{"parallel_block": false, "decay_shape": "sqrt", "doc_mask": true, "dataset": "wikipedia_en"}
Below are experts of layer 7 (counted from 0) of a mixture-of-experts language model. Rows are named router (the router's row for the expert) and show model dimensions 128-191. Each number is 500 + 50 x the weight over its row's rms, rounded and kept within 0 to 999. Numbers have three digits each.
After each expert's rows: a language model's description of what the expert responds to. This comes from a sample of Wikipedia text that the model never trained on.

# expert 6
router:465471484542455594435457501466435562450443482600533475509569472454533563523505499489548505507383448529584489425563587507360513472453536511423545503572506409467527527458436543480427527479567507
It responds to: Periods and first names

# expert 25
router:527531495484549516442522516610402597490515499455545525539536519453488516498494545545531531433402388561554520435522543523357536459523573540542512526606554389453584428499484571430456497500579469
It responds to: Line breaks in lists

# expert 26
router:465459516555549554416503473497495499438513508488529505494619402505491570479510472523551573563416370545570474386515564496372522480540502486484520545556463444436440491463473535446520477488534529
It responds to: Commas and conjunctions

# expert 0
router:491500504533490580467471541465462562451459455589521432518576447520428477491561489558494506522435466533550444394532541593477571505459489575508588523502443431476468562561492560497461523518506539
It responds to: Numeric digit chunks

# expert 32
router:510465427455522583484450542502408558503553484498545529526560460521541595564597520475545476464449401581578526539531548514513515477498438647542511545610543465490594498515500523415456540510463505
It responds to: Articles and possessives

# expert 19
router:512454558564425540484442517553418584497510523497540475449525456468446497456586523496534486518493413524518457435567553520453528424559544503526546509561496460565503494535440601518506438482466515
It responds to: Capital initial pieces

# expert 46
router:528390507429508499397502528496467600459506537529458484439517411520546511545515508529506522472387394632649469463547434568477489538525517560468568572463550382565556541433493533442551503463491529
It responds to: Infobox field labels

# expert 11
router:411499526491487575414467510483528549405493474543490459457577462508500519504505393486547501495432450500575499475479635486449538513499531524532567431537440463557548477467521533447501559529539520
It responds to: Time nouns, years

# expert 31
router:480491433521534541482449463491461484527490443579470527460604487430564529500545450502520540541414448573458550392497497434449459558540503545516544466547509401443517500570458547480446558584487526
It responds to: Hyphens and prefixes

# expert 18
router:547545558475524570472507561423510524537535447544496453471607447420521510575498512552566523469416445548484550484554581517430566464481537556548580541552482431499458438507576547513582492502472542
It responds to: Name and code fragments

# expert 1
router:620507497469463554434423494562428539490563528521505519479505453440520560521609398549577586500490461594444488415513486550426569518580526564471506443559517421558447516484469476461461476555518494
It responds to: Capitalized name starts

# expert 41
router:523423496534428533491429561451499570455489494535530511545599448544528523489476469538555587433503454587575519391549608498506580533445619507518494401537450486441472475480546577402478522534503570
It responds to: Copulas and verbs

# expert 12
router:503431527510398600437399522484480586489500518529545443491594429521489517534548444539533552515466442546528497401564555499473636505457504513548583563496501512458528424466519494470440491537616473
It responds to: Past-tense action verbs

# expert 10
router:495445509474528621471413475489446571475512539584515486543588458507477498572573541481530511522387415526506516376502554552433560560452548588491557522557529459490522452489480457497438545459527507
It responds to: Acronym and name pieces

# expert 22
router:495522426507469547409474588480410499584510483557609516511529479489616551469557529596486507465449418575587542522606553475452534477454518563517558505526473429480488464424464562459520447515532507
It responds to: Early word fragments

# expert 45
router:528480496459422448399422550451449509556458462460548477548526502455510573520521482541614544580508451554485555428512561494448662513491512473473527440516446428505539406509514534473434511528546519
It responds to: Section heading markup

# expert 5
router:469458504526433432496398484474429548459601454483494493473520465423528556503519505523511605479496499575538509518491592589436519493413518491530599410516528448481499456494481644452465571459516515
It responds to: Title and name starts

# expert 42
router:576420529528513484495480629532486607512446527523490484466525502408509483498556484475505542538400388513493540439537529582439485448486578496504582539488439424510529493484512574374432532493518469
It responds to: Opening brackets and quotes

# expert 29
router:475423516534462597528458565492502594506530548522571492520548371488570533467532439518558504513397394584565510453485523611472540538517582436483505537466489511461557458475525507568455496507593590
It responds to: Colons and as

# expert 27
router:496445451537442484441433530449479575433509492485548517548576492461535578530486549434612522498458462547534523496537492572464594473527458549533586493495508477427563418517527571525360518498494510
It responds to: Months and dates

# expert 20
router:539534542425572619415457593483524557465519424562482505589580472549572541542544474499596557515418470502579459386567553494501505527468547532487569472526488357493500529488495577433459467521529539
It responds to: Subject pronouns, plural endings

# expert 43
router:467455483491483503438401500441534553508491477515450552527581465493612471470531464514487516543481471495495484349507517563390504509454496490452560519490521454492559472460538509456414616525588528
It responds to: Place-name endings

# expert 9
router:554465453534473526467485577451435569465500525492549514518505514496575498533539528552517448441479466541492470491568556592396454496509529509531522487597496426448502425479474519462475517444476534
It responds to: Mid-word subword pieces

# expert 33
router:540542492520419476516414590520414588532538489470530538540536494509494512547600532564567577507452494562555493477570561482449472504523509456500517493532452420501534530571484549538466497422543512
It responds to: Numeric table cells

# expert 34
router:552491582542489451474475577479420546483525459586526475428517420471545532506566463492499463484500385498577477448521568526427515614423574550415484453519606423499509494525511500405486533472570460
It responds to: Word-opening verb stems

# expert 39
router:504497512523498484477467482516439496497586487530551448469586485458532532552483480529515550526469467588538480484580579585361503479470585580442541481527464438533544503525528511511472517493483589
It responds to: Place-name beginnings

# expert 40
router:478411532453472551512427508491452601495528446515543524477579411409430518538525500547533525573368515552551585516456494585380457495495550524482527526617486487537475462524520616535461494517471499
It responds to: Symbols and math punctuation

# expert 24
router:457463594603382541470464519591458538514492573481566521602523478481520496595566518540571501486461426492533468477480539534566629532520557511564552528495492403485482461428480523446526577514581476
It responds to: Particles, plural s

# expert 44
router:458457501560559494459434502508443564521536475564509498524568456367526484503572434533524532428398462581549552415535509568483507453489537468458577480559485440477518459475485559469482555540478496
It responds to: Table cell separators

# expert 47
router:483424483514490511523393498532472539486526538546503467540517502383542522477547436490579525445435394532504486497467547528469545463500524530584506515480492368465483519486528492417431515445488578
It responds to: Prepositions

# expert 7
router:490492431457480512499448494493456539455486519542545541560569357404482505516590524521533575497454462565580510485518538541399494552509563621483557433512487423564487490488510536468480570489464509
It responds to: Foreign name syllables

# expert 16
router:488463455536571499467469435491421500513610440511485437514504474497483521567551463500531512491477448590500575439590571500495604455493461543503580525584462495479509522497515550431423517555593593
It responds to: Determiners and connectives

# expert 35
router:555456418528435456493480518499423524417525473460569523451576454437554462475613513492529550443492402633511525439562501536445553540494569569526632567543497391488521480444436576539504458497547568
It responds to: Lowercase word starts

# expert 13
router:554462510480445499445431547549476548519560489517591480506593386462524545528611494525594521454324398536506560401512557586418507537551518440486630485506493402565539407522494554411434528493532510
It responds to: Separators after names

# expert 4
router:503441409450449569502470575450476540459478553521550474516570453473518501522487477467572540490443376535553531468524549617481529502474465590481616540528525454589457474489516482494436555554525447
It responds to: Dates in infoboxes

# expert 36
router:535480534496471475471414522527507504478531469546492509461553507506552534576580477542587528437510437541560515455521478457434540546472540468522599506561431490507552569446482518474425504518511471
It responds to: Non-English name pieces

# expert 28
router:473440470420543531489422555515489544464529530516579529512587376533543519546621482508515539496412375494483508444593479534488558522476547494424587529492482404509526430540490495470476588521484548
It responds to: Biography role phrases

# expert 30
router:497459481456467572472399584479429603477444510508515478478528477470491558526566474534583491490476469533510464471475463553490555508464510488508503511456503410518468475480537528491480490514530523
It responds to: Table cells and there

# expert 37
router:509457485479583514504444493525474556501521486456466498548616391524507473562566453545519464565425435503527541385477594521386516536490553515463476471524523376429569458401540495547462497497582517
It responds to: Closing brackets, foreign scripts

# expert 21
router:501493512450497515497460488481459567562460534514463526566474447497572522471527520521543520497434445556443572442512618627405456564379493540466592498499460498550545465461548518490425590490543516
It responds to: Institution name words

# expert 2
router:488453453484504491513452607482471640545545493486540495504493448482553511504485492537582507527379418509507507463450537499500567447554539505471467501499510443555455512398495596501529606508546541
It responds to: Prepositions, mainly of

# expert 14
router:502498445532516420427467558600490524442580555523480505559559445492575472549577506484509470512390464511537545393580547541439475449543533511458529515535487447510423493525542495566469535486582457
It responds to: Mid-word Latinate fragments

# expert 38
router:416464497550481579503465496451444593482490503549533490454579479438477526526557362504488534439385455483486530426465516616489551443462494540488573444522535484472522408412524452398478392445571528
It responds to: Noun suffix endings

# expert 8
router:594495519512556537436465576496428457436526520498560537486571446479534536478565528621562465460406437475529513451554547550491527398452497506510496531539547475516511440528490607535485528491489567
It responds to: Proper-name starts, f pieces

# expert 3
router:476483495439489565454402514574441526508456562612494511548536499465539536519617464512566551536439447549546542411603481528491528493471572487500507519536474462451472494491450539502484526516557503
It responds to: Name-ending letters

# expert 15
router:506467484444545551415458470471472494587499476515561476501532417489503613578470459556496469416476459494530471396554540531480524597500452495454585478470488469431519462517510494495507585451506445
It responds to: US place and team names

# expert 23
router:564456420446568531436483566517445612461518509514584543558648459459584544548575455445513464599460463494484473371492593529548584539450493508482546508592492413472524472415469535438446528503498501
It responds to: Role and organization nouns

# expert 17
router:499425496498536527470445568516412594426535447537500583513573409544541511538542419551507488504415448550599555391503496575476548526542477578451535421508507461513531490473531494508436570457522554
It responds to: Adjectives and modifiers